Experts of a small language model.
Size: 14 layers, width 256, vocabulary 8192, 65M parameters.
Experts: 16 experts in each of 14 layers, 320 SwiGLU neurons an expert.
Below are experts of layer 7 (counted from 0) of a mixture-of-experts language model. Rows are named router (the router's row for the expert), down (a neuron's output weights, with its number) and show model dimensions 0-255. Each number is 200 + 40 x the weight over its row's rms, rounded and kept within 0 to 999.
Before each expert's rows: "comes before" lists some tokens at least twice as common just after its tokens as in all text. This comes from a sample of Wikipedia text that the model never trained on. Tokens count by the router's weight.

# expert 5
comes before: ",", ".", " and", " of", " (", " in"
router,147,241,177,234,195,183,256,238,237,180,210,150,214,166,209,236,162,205,180,210,289,246,138,254,137,219,182,194,166,150,125,229,319,193,223,140,148,216,118,246,155,208,147,209,181,86,203,183,238,256,137,129,238,195,239,205,229,200,130,281,223,233,210,198,158,175,222,191,195,205,273,197,218,162,241,184,285,210,146,231,193,256,167,200,135,186,241,131,132,175,275,212,166,201,168,173,234,256,252,240,251,173,197,186,269,164,222,266,178,220,224,218,166,232,212,260,191,134,216,199,222,252,233,135,203,163,165,193,202,197,133,196,265,220,195,197,185,216,226,192,173,168,137,190,198,219,213,230,145,130,185,190,195,232,172,183,229,233,251,251,178,242,195,181,226,121,232,198,208,145,251,233,221,179,191,243,250,221,190,235,216,205,207,277,214,201,186,235,175,152,109,159,214,188,251,149,233,198,217,166,215,133,218,168,160,245,237,212,196,177,158,169,155,177,238,208,133,231,191,202,204,198,247,198,200,151,215,213,184,209,254,217,111,266,218,203,178,208,194,277,161,76,202,173,247,227,195,251,251,248,137,240,158,224,238,156
down0,182,237,176,217,206,160,146,272,202,97,204,160,219,239,203,210,239,244,201,181,180,238,189,177,138,288,199,201,184,224,213,220,154,180,176,231,243,188,181,219,237,150,267,134,193,149,223,152,248,150,210,148,275,229,171,145,191,216,110,246,252,232,211,208,165,160,167,226,165,208,231,196,262,234,198,206,191,193,276,275,230,247,204,195,257,235,232,218,236,186,165,168,177,224,218,263,291,157,216,197,224,195,178,213,144,145,254,130,145,246,273,174,129,259,151,238,160,211,138,244,203,184,195,179,171,242,180,156,204,213,234,80,209,240,217,146,169,293,147,263,153,204,235,210,164,240,174,155,238,175,265,184,287,225,216,186,180,212,147,250,182,172,164,205,210,214,218,298,138,216,163,214,186,203,161,217,196,152,251,192,231,235,251,188,194,191,203,211,157,200,193,102,215,291,174,172,222,255,155,239,171,172,215,218,203,207,248,213,177,242,216,222,201,193,219,258,198,189,250,205,217,229,115,116,155,201,218,165,202,207,228,172,146,203,170,213,189,297,172,136,226,251,183,260,207,190,192,206,241,179,259,144,186,273,164,194
down1,237,193,219,177,210,220,233,167,200,213,224,160,107,211,137,193,204,133,187,179,163,181,235,208,108,202,198,256,215,234,161,160,153,194,177,224,193,228,187,188,285,215,262,191,242,202,211,258,172,136,264,168,175,218,133,234,246,174,127,338,230,204,185,121,224,217,251,141,193,106,239,169,142,262,226,226,197,147,203,199,283,172,222,284,258,172,138,157,228,165,336,194,218,196,218,143,210,215,181,207,136,166,190,141,165,204,209,232,155,125,135,190,136,235,180,251,195,206,231,122,231,171,188,205,183,218,218,172,219,157,135,225,179,199,184,205,278,252,231,231,237,202,189,210,182,210,154,206,187,173,181,179,257,197,154,193,199,242,217,211,258,184,167,182,130,231,242,206,201,262,205,203,177,224,277,167,231,201,292,209,197,221,177,195,192,252,172,234,171,199,162,189,183,261,182,171,187,172,121,128,223,230,154,213,214,252,196,214,203,231,120,230,165,167,225,192,94,136,223,143,235,172,132,222,193,201,203,214,209,195,196,219,207,210,183,267,253,175,184,215,158,215,210,266,172,161,216,154,144,162,187,157,122,181,220,182
down2,195,234,213,177,264,259,129,182,128,255,178,90,200,225,117,216,249,180,208,235,153,164,168,167,177,194,192,157,174,163,212,262,227,216,180,221,160,208,177,201,196,133,264,200,161,204,214,155,188,158,138,136,188,174,177,191,209,223,130,157,152,227,215,140,166,187,156,172,223,167,260,173,122,219,199,256,163,157,272,224,285,190,224,275,207,232,216,221,218,167,159,256,224,139,212,173,230,174,203,200,130,127,188,236,266,173,119,172,130,229,203,146,193,220,179,159,162,188,158,181,207,255,198,197,191,227,244,189,135,211,162,156,228,167,205,284,137,194,210,191,227,154,132,219,143,219,255,198,230,201,243,206,133,253,242,208,211,204,175,212,212,137,142,260,133,159,147,203,209,181,189,258,162,230,152,166,222,177,172,204,221,188,227,98,172,130,165,147,161,218,285,230,218,182,249,133,211,196,218,218,229,201,241,190,184,268,224,208,204,186,195,218,212,191,224,206,177,193,248,229,138,231,243,184,223,219,107,170,227,187,233,270,194,211,158,201,213,189,298,222,195,234,173,156,228,186,247,123,181,247,272,160,254,258,190,125
down3,235,222,149,217,243,157,179,171,250,199,173,221,198,231,233,207,203,151,158,142,181,243,213,261,275,147,98,211,144,152,186,249,218,213,242,215,169,223,126,211,216,235,216,276,208,311,182,180,191,185,195,186,171,181,273,271,203,195,159,236,228,213,191,248,204,152,184,184,221,160,165,219,213,220,171,135,221,144,226,199,269,139,263,245,168,292,138,116,225,162,236,239,214,193,193,205,186,245,196,137,253,227,210,153,128,184,170,161,144,215,152,197,234,202,261,176,181,290,273,195,183,226,218,189,136,222,170,226,209,215,200,191,173,200,202,215,265,127,234,153,221,247,179,141,202,203,184,152,146,198,109,166,247,191,208,178,177,150,171,197,207,236,216,196,254,209,255,208,209,201,196,264,210,161,232,170,287,252,174,158,225,214,214,186,158,206,223,178,243,164,215,103,202,270,177,222,198,192,186,134,194,174,237,263,208,168,205,175,171,239,279,197,157,222,113,238,220,226,178,199,259,323,232,247,147,178,202,197,234,242,234,254,222,194,241,115,151,256,170,172,190,282,193,238,217,203,180,115,192,246,186,215,163,186,204,181
down4,186,169,157,133,284,252,243,199,210,191,183,210,266,250,164,213,182,185,235,209,215,195,218,189,198,210,259,161,159,183,176,173,215,171,144,169,265,180,206,180,118,204,221,175,270,247,197,162,236,167,183,173,203,176,193,264,175,177,217,289,257,195,252,202,234,205,222,299,240,188,217,213,259,224,185,221,217,217,220,231,274,239,209,260,249,259,219,173,239,181,163,150,203,205,144,261,235,252,220,211,171,205,163,156,197,209,247,196,150,221,218,274,232,236,178,224,199,181,175,185,211,239,216,191,180,180,166,236,216,210,247,118,160,264,118,257,235,191,272,42,218,162,143,90,234,240,226,198,183,219,191,170,245,202,219,131,255,232,161,152,159,144,133,223,199,235,175,224,249,211,153,165,217,166,224,181,162,193,220,214,167,173,256,151,185,205,210,163,238,226,148,225,242,167,128,261,240,225,135,94,188,158,230,284,235,185,209,216,283,182,244,267,237,240,249,221,189,223,224,182,220,214,236,283,179,218,223,162,183,169,199,185,195,201,197,262,154,268,139,210,250,210,181,192,239,211,225,181,170,208,237,280,180,249,219,155
down5,139,285,164,160,225,160,170,141,217,261,220,220,232,138,180,306,259,160,170,175,211,174,168,253,266,176,219,277,152,170,168,204,172,263,226,218,196,252,253,175,183,201,225,281,187,182,192,271,183,250,144,217,185,121,231,173,228,205,158,216,195,221,209,203,220,239,179,231,202,224,186,188,247,260,169,204,152,130,224,234,271,121,138,177,206,207,231,192,188,218,180,147,236,153,191,255,200,210,173,286,198,249,213,196,159,212,223,186,232,236,205,159,214,156,150,237,187,258,228,221,181,183,170,119,194,178,233,176,193,223,211,188,226,238,206,199,178,136,231,151,135,215,212,220,184,210,207,174,246,140,244,199,168,240,162,225,161,201,145,130,246,237,248,210,178,244,192,139,188,243,162,208,144,201,121,195,117,166,185,135,191,189,129,150,229,152,231,169,192,222,169,213,160,177,266,203,182,221,194,161,97,189,154,249,136,264,253,185,235,188,149,240,192,199,147,197,321,197,226,256,213,156,222,206,176,241,210,178,224,153,281,237,201,220,176,218,181,195,181,130,144,272,187,203,257,233,227,205,139,218,156,195,175,134,298,253
down6,214,226,118,150,202,200,226,209,163,222,222,219,200,248,168,272,139,191,207,173,192,193,187,136,121,282,267,184,291,160,210,196,209,271,205,255,289,241,167,186,170,120,244,211,190,197,182,178,207,198,189,155,221,173,163,201,193,268,206,114,261,215,177,244,177,244,209,206,166,191,226,200,215,142,192,250,172,253,275,212,212,182,209,196,206,220,209,212,164,170,213,150,171,165,172,243,219,176,283,188,159,169,218,229,201,178,251,178,227,200,129,229,236,201,167,193,196,169,191,159,167,183,152,214,181,170,202,242,242,205,193,145,213,256,253,258,189,262,202,235,280,193,166,193,262,188,277,270,221,269,221,199,173,222,216,264,65,125,146,94,206,214,186,208,282,222,220,165,168,233,163,165,223,228,141,226,173,248,181,211,194,157,263,252,204,295,101,210,197,234,167,188,231,196,204,182,160,222,163,161,202,178,164,174,200,174,194,239,184,179,252,222,204,239,234,169,191,153,264,205,132,114,272,199,236,210,228,182,161,195,241,224,168,221,153,144,200,231,172,318,211,156,149,186,188,173,160,229,227,171,239,189,195,257,181,144
down7,228,232,181,235,246,191,220,197,271,194,164,174,262,225,298,206,208,229,191,225,113,153,231,239,275,242,207,161,221,184,198,242,274,153,144,183,108,225,187,222,176,126,114,176,204,175,185,169,216,205,211,237,153,260,232,225,164,133,250,212,185,161,194,173,188,214,221,239,194,176,233,205,180,253,250,144,203,215,225,243,286,206,259,109,187,168,182,250,161,219,214,251,225,190,156,129,205,242,336,232,286,196,109,167,226,187,227,176,187,198,243,246,284,226,152,167,213,192,292,164,238,251,274,205,144,181,188,169,187,239,235,221,191,206,212,209,165,169,178,193,222,187,155,142,198,184,222,191,244,210,207,185,187,208,193,182,146,140,149,205,221,244,266,162,235,171,256,187,269,145,245,174,168,147,231,203,223,177,218,205,240,187,187,175,254,252,208,242,231,193,151,165,187,157,147,200,187,85,243,252,262,179,177,257,222,170,258,169,219,184,82,157,187,195,221,222,179,164,172,235,216,156,218,177,155,189,198,200,240,178,190,170,225,172,278,250,251,193,148,173,228,216,231,195,142,241,253,191,200,241,197,155,190,179,171,151
down8,217,231,169,247,151,152,236,132,258,123,194,163,253,135,276,191,170,221,202,174,202,204,231,220,199,266,220,175,199,156,208,206,190,194,167,162,230,130,194,178,229,205,160,181,186,232,286,214,157,199,220,211,216,233,175,194,224,217,211,201,216,182,154,198,135,166,204,220,273,199,223,140,123,168,173,246,182,266,171,185,194,187,222,136,168,211,248,225,276,161,127,183,128,110,176,325,204,180,194,223,205,240,184,214,108,227,200,272,258,216,223,213,170,219,263,195,187,235,194,158,305,187,206,235,237,167,229,263,221,189,217,208,192,168,171,156,173,224,295,181,292,201,240,199,211,155,218,198,190,234,257,289,143,272,202,228,199,217,191,204,219,154,183,215,166,184,111,189,196,241,205,225,225,142,208,227,199,254,280,246,252,205,208,134,234,190,234,193,211,198,218,190,180,141,194,179,133,201,176,168,218,158,136,175,229,232,162,206,203,209,193,217,203,176,253,176,249,246,210,165,153,233,215,149,215,319,279,196,105,194,164,146,206,245,119,228,186,266,277,226,231,227,145,141,210,174,165,158,200,204,165,162,223,170,192,201
down9,243,148,127,191,296,166,258,213,199,266,172,207,199,226,198,216,231,159,251,197,215,215,246,231,178,153,170,224,203,211,138,224,128,151,197,161,259,125,194,227,175,209,155,179,172,214,230,157,232,208,167,178,217,239,199,216,185,185,164,278,196,240,192,195,164,161,205,123,251,174,143,116,183,216,290,211,200,193,206,193,167,254,126,239,187,229,208,243,203,280,246,188,223,225,241,260,163,244,247,168,167,165,201,250,94,242,207,140,210,181,184,205,177,230,165,185,198,211,216,258,164,228,273,202,182,194,181,228,191,191,273,217,111,240,216,181,261,189,165,272,192,206,196,275,241,199,162,240,157,181,216,186,136,222,170,187,215,258,214,173,217,218,266,236,185,144,209,148,254,203,200,165,171,194,191,196,167,190,223,169,178,229,239,224,243,212,234,226,215,296,308,244,249,201,265,169,214,197,174,168,265,246,203,241,233,190,182,103,202,250,229,227,198,187,179,85,252,193,205,175,189,214,172,120,146,194,219,132,198,192,203,186,266,142,239,256,179,229,156,225,147,217,205,112,138,107,216,178,252,149,240,231,153,178,211,176
down10,328,225,237,204,193,207,219,295,241,229,126,167,172,201,273,173,202,142,207,230,164,126,199,241,199,240,208,237,174,175,261,191,195,237,244,258,151,280,210,276,219,225,181,167,201,205,143,250,170,199,254,134,247,187,143,171,149,280,222,203,171,206,251,172,217,216,153,141,151,214,247,191,266,279,151,262,184,281,195,202,137,216,165,159,173,136,162,215,195,199,134,143,172,194,198,261,236,212,190,136,153,261,211,158,182,177,195,201,201,245,217,201,172,200,160,146,202,157,151,195,206,179,172,183,223,237,218,278,180,193,116,219,270,216,218,137,263,235,174,194,248,221,180,163,244,235,231,188,187,273,100,224,176,162,186,200,177,168,192,153,192,179,160,160,279,210,220,207,192,281,228,254,162,204,183,225,163,254,94,188,229,216,241,141,158,241,209,151,188,234,215,264,203,203,205,203,202,233,206,226,155,171,228,199,228,212,161,239,231,205,205,146,211,160,238,189,187,168,169,218,225,179,240,187,248,166,190,250,196,208,213,172,142,217,137,237,116,241,182,253,278,175,221,201,115,197,247,245,218,202,182,209,241,288,187,232
down11,179,164,232,311,167,213,160,154,188,260,261,141,236,172,234,225,228,237,247,208,274,224,205,252,159,205,217,131,219,175,206,248,195,232,220,202,184,201,174,228,169,202,146,218,135,155,180,111,115,202,112,160,236,232,272,195,183,301,185,242,191,193,217,143,261,229,182,174,240,312,223,178,207,311,204,220,173,214,225,178,263,239,226,180,187,188,202,229,237,165,117,254,198,237,227,260,179,227,265,185,192,179,223,180,259,207,141,172,241,211,184,184,203,255,224,233,182,129,179,163,277,240,236,185,212,227,171,192,235,218,175,172,266,221,155,165,223,150,241,152,209,133,282,181,215,149,191,171,193,227,264,161,201,196,234,177,229,134,213,128,164,188,181,107,196,199,134,159,152,171,247,257,229,188,210,205,139,161,197,190,205,214,224,245,254,258,189,200,222,156,200,201,232,238,194,235,234,239,205,213,244,168,171,299,113,232,232,200,202,262,206,151,225,164,210,254,204,182,133,241,143,156,170,155,174,172,165,148,176,230,213,216,222,233,248,224,184,186,147,210,179,185,156,154,235,211,133,276,194,156,184,212,192,190,241,162
down12,166,166,155,217,275,322,155,166,170,146,225,183,217,172,97,193,201,238,237,214,157,152,186,189,183,120,200,341,166,256,196,186,170,227,193,185,195,224,223,262,171,247,230,183,262,160,204,194,206,127,251,158,143,173,171,260,246,179,142,206,207,190,206,176,232,201,192,184,178,188,192,181,234,193,249,179,196,193,210,151,153,217,184,217,209,180,151,128,198,287,266,231,151,199,237,185,194,202,183,155,121,305,257,166,177,192,198,170,214,182,159,198,236,167,176,221,176,163,164,217,172,222,207,183,203,158,298,176,159,209,149,212,211,213,207,128,169,257,255,201,262,258,203,233,228,182,194,198,227,203,182,143,255,208,229,221,190,184,207,245,156,159,270,198,161,195,234,145,187,218,167,224,203,226,227,122,148,278,184,194,189,171,155,145,255,201,139,179,264,216,135,174,208,173,169,220,174,156,129,127,138,223,243,148,287,157,186,173,275,212,220,202,139,149,198,170,253,170,174,197,174,120,204,222,303,171,218,245,205,273,178,194,188,202,190,133,212,211,279,187,195,179,163,273,144,179,169,193,221,217,207,215,249,215,197,201
down13,258,121,225,194,191,218,154,159,165,220,204,264,180,224,161,136,258,230,152,127,230,195,156,196,252,180,157,121,152,208,196,182,232,178,183,196,221,209,101,212,201,213,211,158,220,194,198,193,263,251,136,183,205,227,202,185,252,238,192,169,245,212,312,192,226,235,244,174,211,220,226,208,137,138,184,195,169,190,191,268,123,205,195,227,204,263,133,269,147,196,208,174,267,141,147,201,240,171,229,232,241,249,155,244,256,204,228,209,305,217,238,207,208,216,220,197,244,181,238,226,171,254,192,231,238,281,216,217,151,262,217,217,302,261,204,251,178,131,157,228,124,132,168,195,237,70,216,196,175,172,214,175,232,201,256,115,180,167,192,171,236,197,188,260,244,132,196,241,169,196,92,191,262,168,165,261,191,187,285,180,223,166,225,198,161,238,258,198,159,236,201,131,273,151,169,186,227,236,221,161,244,209,166,188,215,216,195,135,192,265,200,148,199,187,164,180,240,213,168,163,243,202,165,225,263,201,212,237,171,252,213,192,229,172,186,185,210,223,178,179,188,166,150,246,221,134,202,199,235,209,202,219,209,153,257,208
down14,225,140,203,191,240,169,208,202,185,244,187,150,203,219,251,245,194,256,179,124,152,230,189,161,171,191,223,252,201,231,141,295,209,266,243,179,208,132,169,257,237,194,186,181,214,216,230,238,146,193,99,220,141,259,185,222,190,205,220,264,222,218,321,149,155,128,192,192,205,215,188,148,186,243,188,246,173,217,228,242,280,314,190,245,270,217,187,229,181,151,226,212,236,187,152,244,211,262,157,185,165,169,213,223,255,221,147,225,126,135,220,255,172,184,193,214,196,180,178,204,112,211,242,197,213,242,255,223,170,252,209,146,270,185,179,195,214,288,244,201,223,202,143,182,246,254,211,189,146,241,191,206,249,174,252,239,239,140,154,184,205,235,175,234,191,139,179,150,134,170,197,244,272,147,163,181,281,136,207,220,250,286,228,249,198,160,182,141,191,206,205,138,198,239,178,238,176,229,228,250,154,176,280,251,217,195,141,150,255,247,192,202,174,154,250,194,131,189,229,181,164,124,161,227,157,177,184,177,176,237,219,155,212,215,176,216,223,256,165,198,195,274,139,228,212,180,187,145,227,205,195,161,184,218,183,165
down15,216,186,115,163,204,160,212,171,259,200,167,226,151,251,233,218,192,227,195,214,235,169,183,201,208,165,302,194,232,171,79,201,194,238,229,254,188,238,146,244,190,233,154,222,149,215,101,168,247,230,233,170,131,100,153,136,213,188,217,231,163,207,189,208,225,167,201,164,192,190,207,224,193,153,264,216,187,197,220,221,204,235,179,203,231,249,234,173,146,230,146,230,195,178,236,218,192,264,194,188,140,258,212,231,177,130,303,178,243,255,220,174,185,199,172,226,225,240,184,142,185,184,176,166,222,180,217,167,162,121,201,102,204,244,207,146,187,218,225,181,272,210,168,197,235,201,179,147,215,230,233,161,265,160,224,272,137,246,186,223,140,189,193,237,217,206,177,120,123,250,173,245,217,275,206,155,169,196,116,183,129,245,202,295,200,211,186,213,173,179,188,271,215,144,150,181,246,188,182,165,157,130,237,247,183,245,178,200,180,203,171,162,281,239,161,184,226,164,205,185,134,178,212,248,163,162,210,207,120,213,137,169,187,257,222,205,170,210,114,217,225,265,274,171,173,152,249,185,248,202,220,132,210,264,230,222
down16,221,196,129,115,174,204,259,202,172,208,147,190,156,248,171,220,232,272,224,109,201,270,184,168,127,171,229,276,222,202,137,191,245,168,196,252,253,166,225,172,184,216,221,233,244,276,188,219,185,242,194,216,210,212,150,202,84,196,231,263,303,245,200,157,205,178,157,201,155,278,247,220,291,180,190,248,200,142,179,207,185,190,231,175,140,246,179,225,254,264,215,266,177,201,273,164,222,182,249,173,96,189,117,176,229,176,185,225,203,173,226,262,124,163,162,239,174,198,219,141,202,203,152,221,201,235,236,182,180,232,129,205,226,185,226,260,190,138,253,181,236,257,133,146,207,256,239,159,194,183,174,241,162,148,179,179,222,110,291,253,217,206,225,190,228,232,198,215,215,193,186,210,212,172,161,172,189,241,182,247,208,185,202,206,151,177,227,207,150,232,195,145,214,271,146,209,208,187,186,133,214,206,292,258,268,193,139,214,197,180,234,230,249,165,199,150,203,104,226,166,162,222,178,216,220,173,218,186,209,150,200,158,183,223,168,208,205,249,252,186,257,205,280,134,220,217,246,208,243,217,155,244,204,228,215,212
down17,251,298,226,238,171,251,287,230,189,191,176,162,194,134,194,182,250,179,246,174,214,193,218,256,282,218,201,235,226,159,175,150,224,203,244,273,259,213,231,167,163,185,230,223,159,205,208,215,217,140,262,140,145,235,149,170,201,205,153,189,210,162,144,150,164,184,163,253,178,192,332,203,184,252,143,236,198,241,190,189,199,246,161,195,178,197,190,207,207,202,197,228,234,146,93,247,250,248,183,171,246,226,185,179,289,188,170,182,213,179,248,198,219,242,186,231,202,153,151,202,156,242,237,188,210,218,261,251,265,220,238,219,164,210,216,170,201,220,248,161,168,249,177,169,254,185,177,242,237,186,247,195,229,230,236,136,253,259,150,190,216,263,156,173,157,281,219,164,183,296,198,171,239,216,145,222,208,263,219,232,169,207,227,172,211,207,139,172,201,182,186,132,269,184,154,218,252,156,225,200,267,195,206,223,175,226,222,209,270,154,191,144,205,230,147,193,265,175,213,168,134,112,171,250,212,159,135,252,171,299,169,207,198,211,152,217,143,179,203,139,149,162,185,172,222,237,254,235,272,117,201,192,212,268,218,176
down18,262,247,277,166,267,199,253,103,195,199,274,155,198,219,139,227,209,188,229,199,177,200,209,197,201,200,134,166,196,227,283,155,256,165,253,234,184,197,179,172,135,179,251,251,179,249,173,222,180,253,219,295,199,189,185,137,141,253,210,269,219,210,181,235,188,225,173,138,268,187,195,211,206,227,300,233,256,230,226,225,225,221,240,204,298,191,220,186,215,198,249,208,160,178,189,179,263,188,192,163,272,98,194,186,214,257,201,219,156,114,181,213,224,163,239,190,147,132,142,233,189,162,157,301,227,233,201,172,252,183,148,186,166,208,208,187,174,172,166,217,277,200,134,230,208,163,207,144,211,163,232,164,223,147,220,187,174,169,253,214,241,296,223,271,112,242,215,219,216,169,228,210,214,228,191,219,144,210,179,215,136,184,159,211,200,147,271,206,225,182,161,231,152,172,221,202,122,217,177,198,162,218,160,195,262,177,190,236,172,243,107,216,288,222,251,205,214,161,245,179,195,206,160,245,204,192,247,210,243,169,212,239,207,101,152,233,238,234,167,195,208,198,163,171,197,135,226,226,223,130,204,262,234,178,164,166
down19,232,165,179,152,194,100,200,166,234,150,166,192,253,179,209,258,200,179,171,229,167,251,179,211,236,107,175,215,160,180,116,215,179,191,236,226,174,185,184,158,252,250,177,119,223,188,193,183,116,244,186,217,238,181,214,144,206,184,200,184,204,235,159,194,195,230,219,111,186,97,183,307,171,216,221,244,173,238,147,168,154,109,193,108,183,239,126,238,203,250,237,192,161,172,179,242,207,138,135,260,167,213,157,166,154,133,219,220,217,208,276,249,174,195,219,214,220,175,236,190,191,234,261,249,169,225,239,162,182,183,221,226,224,286,234,243,184,133,167,260,246,176,268,295,141,165,266,193,160,219,213,176,195,144,215,150,191,248,199,217,239,164,183,145,209,209,197,253,281,148,183,207,235,175,251,204,163,207,194,210,280,188,241,248,202,197,234,184,259,210,234,183,232,184,243,191,129,215,285,130,187,203,183,205,150,200,232,204,248,210,272,190,185,156,227,130,157,254,174,185,196,229,123,184,214,251,258,98,252,186,207,213,204,150,181,172,113,192,218,228,193,207,192,196,213,210,190,156,237,180,225,167,229,208,182,235
down20,229,219,264,220,215,209,178,245,272,264,210,240,220,182,225,293,216,187,178,262,183,252,217,230,183,208,229,221,114,172,222,160,264,300,156,132,246,215,162,272,214,228,156,186,212,185,245,138,183,124,199,215,194,210,223,212,205,181,182,197,169,270,205,187,248,166,95,185,147,182,174,215,222,151,186,142,217,238,157,218,109,207,145,157,163,164,197,228,209,239,183,224,171,202,224,199,275,196,195,159,213,178,168,173,212,192,282,245,175,279,260,151,269,178,241,175,154,166,185,179,183,209,208,162,199,188,208,190,193,225,177,156,228,236,226,144,265,201,246,214,203,173,142,149,120,165,168,182,171,168,235,233,149,182,166,261,151,169,164,222,232,160,164,233,299,239,197,140,265,193,199,154,201,112,161,190,247,203,228,146,261,192,144,189,240,196,228,156,152,240,143,207,198,248,244,211,142,161,174,235,274,184,266,189,137,253,143,187,194,142,226,183,162,178,192,219,154,271,186,272,197,256,206,215,195,171,260,154,167,151,193,241,185,195,231,216,206,209,138,191,246,180,193,163,226,122,258,188,200,212,153,206,168,309,230,222
down21,269,240,253,222,177,150,184,230,229,246,207,312,202,214,304,261,130,218,202,153,255,266,235,145,188,166,217,250,222,183,237,259,135,211,184,118,207,190,130,205,171,179,200,258,225,198,137,255,216,195,228,218,279,242,156,158,98,211,240,200,231,235,175,182,143,184,196,257,161,174,203,147,267,204,190,200,194,226,216,156,236,171,276,197,173,139,216,191,171,169,287,120,167,152,273,212,243,197,142,180,190,255,271,239,156,152,286,233,225,242,194,164,167,163,196,260,194,184,208,146,208,234,163,171,224,180,205,189,201,240,185,207,246,157,210,269,206,169,241,168,200,203,225,196,247,256,186,152,172,144,222,204,238,164,200,201,212,169,221,207,233,167,180,202,189,144,211,145,231,162,234,197,191,234,233,236,236,183,204,165,211,109,182,262,192,132,267,188,170,213,231,252,118,225,228,189,166,213,100,158,165,169,224,169,205,188,237,142,168,169,179,239,211,220,129,231,238,194,234,160,176,262,250,145,272,143,157,195,222,222,222,205,246,186,260,170,173,236,174,183,200,177,251,183,298,177,165,234,208,251,186,222,241,151,215,184
down22,154,148,170,272,202,214,214,124,224,183,116,162,268,213,222,223,166,204,189,182,117,213,101,218,169,244,179,152,215,199,163,176,196,239,208,167,157,182,261,165,116,180,193,241,184,201,212,281,187,167,218,239,156,264,174,215,167,234,235,241,175,149,140,184,226,193,164,193,151,177,211,256,223,198,171,181,224,136,250,173,165,188,137,260,240,190,152,177,209,209,203,208,242,177,242,292,225,211,249,188,149,170,190,204,134,169,275,203,190,167,167,245,185,201,239,232,207,205,224,218,203,204,199,198,221,260,235,211,224,235,220,241,193,246,250,179,282,254,132,143,247,236,186,237,197,156,262,163,203,273,171,209,158,160,193,231,199,178,137,182,97,276,183,164,147,229,239,187,228,177,206,219,232,227,189,166,236,215,213,187,128,278,298,172,252,189,121,167,232,150,199,110,251,182,195,170,229,257,184,139,148,282,191,206,199,192,213,168,153,188,253,77,205,135,212,229,191,178,182,179,182,139,157,181,206,179,206,149,214,254,256,213,132,193,209,211,189,237,183,229,191,164,172,204,221,294,160,160,249,203,156,159,232,234,167,144
down23,197,155,152,269,218,257,167,153,242,251,208,181,203,200,192,238,181,255,216,213,266,259,158,212,268,175,173,241,185,164,197,234,236,164,187,213,254,180,150,216,243,137,230,160,240,178,266,219,171,134,180,177,160,217,144,193,164,191,159,163,203,217,160,259,137,224,240,215,197,123,166,229,219,202,268,208,298,193,128,110,344,181,220,224,212,251,196,232,279,179,187,226,121,176,234,151,86,217,183,225,169,176,194,208,157,159,151,200,128,176,243,271,218,265,253,166,260,111,206,158,186,179,191,225,201,200,224,240,164,163,194,187,216,169,182,250,242,162,205,204,229,195,215,154,193,176,148,213,143,198,215,272,189,288,171,204,153,181,195,221,217,158,240,208,176,234,209,137,244,213,172,220,166,126,235,206,135,222,156,141,274,193,150,187,202,197,145,106,224,222,194,159,187,182,170,158,233,191,208,239,192,148,191,232,102,270,193,197,206,203,220,196,141,163,196,79,221,262,203,236,237,160,160,221,233,231,171,196,208,198,193,206,170,179,236,176,227,265,200,173,195,191,176,193,205,239,137,214,196,183,225,230,249,181,233,255
down24,218,232,275,180,176,237,195,130,150,147,169,162,190,225,225,223,260,236,196,226,271,175,223,163,211,191,172,151,224,242,203,189,126,187,180,167,199,239,157,166,229,190,285,214,167,162,132,249,145,183,199,213,131,259,219,168,239,267,226,195,208,210,245,190,219,177,212,205,189,211,161,267,220,212,144,170,198,214,155,237,146,240,109,256,156,217,177,309,167,163,225,266,160,195,175,266,262,243,174,212,185,127,176,191,192,212,173,220,227,194,207,187,230,153,157,223,179,211,159,209,235,248,155,166,202,205,185,176,201,144,233,252,174,191,162,193,238,199,206,246,183,193,218,218,242,209,236,174,246,188,232,211,193,153,148,162,221,256,214,199,228,121,224,218,173,151,182,201,288,198,216,194,231,237,195,164,297,160,182,245,168,160,165,233,138,170,272,149,161,214,201,205,200,221,272,243,211,176,274,138,250,180,216,181,238,202,175,144,187,110,144,206,183,166,206,258,198,221,219,201,168,154,189,168,250,241,187,231,263,151,228,257,132,244,171,119,253,320,145,330,201,180,211,159,134,168,253,229,265,168,163,136,203,238,202,209
down25,213,188,175,248,237,222,229,138,226,190,219,225,231,186,190,203,258,217,221,200,141,257,166,131,158,240,194,181,311,156,191,209,200,140,200,281,166,195,204,214,158,200,135,181,269,247,245,225,225,206,143,183,140,246,203,244,154,79,186,174,209,240,215,120,203,196,175,192,185,183,175,177,234,201,233,215,224,200,258,212,255,234,164,185,144,157,104,199,216,144,238,158,190,134,123,189,194,181,304,149,236,155,247,199,146,205,225,255,120,249,224,182,138,205,185,210,207,208,226,165,190,193,222,194,163,174,214,224,207,228,170,241,208,228,196,201,225,199,214,207,178,176,193,190,224,225,200,231,186,168,186,201,164,224,181,234,136,294,134,208,238,130,260,237,171,252,231,190,247,139,217,149,154,149,175,178,209,183,145,164,310,214,242,189,176,209,230,156,202,239,172,203,113,229,222,148,257,197,120,214,165,203,297,199,216,263,232,246,224,285,189,224,197,189,182,115,140,244,192,192,150,180,268,155,228,153,198,246,238,251,273,178,158,213,201,281,246,238,168,201,183,188,172,246,246,194,202,170,182,225,189,263,167,237,125,174
down26,196,196,182,197,151,206,169,210,196,168,201,228,223,242,159,244,242,204,194,206,265,181,242,163,218,140,122,118,191,177,140,112,236,183,207,184,277,207,178,236,184,164,191,229,113,177,183,263,133,210,220,204,167,165,299,183,274,210,259,265,218,179,235,235,140,229,97,205,223,146,282,172,232,211,177,285,158,180,129,145,175,128,199,216,243,233,227,270,241,176,164,219,202,196,211,213,152,163,169,222,173,209,181,204,165,164,217,174,211,189,152,320,162,241,184,226,166,219,209,200,223,228,198,184,202,256,188,203,222,144,169,129,225,230,148,188,261,262,152,174,167,122,122,185,222,250,248,216,223,174,243,119,238,186,165,197,216,212,190,180,231,138,213,176,258,153,167,287,209,247,177,168,209,155,211,163,136,216,266,292,229,240,221,225,110,243,232,166,204,182,141,157,202,217,221,235,227,246,226,226,236,146,181,186,220,169,191,174,225,260,287,158,182,214,290,207,164,180,216,197,188,180,216,194,235,214,225,230,119,227,258,229,196,233,225,167,180,175,181,167,299,210,171,235,198,209,133,229,210,193,194,179,208,230,217,177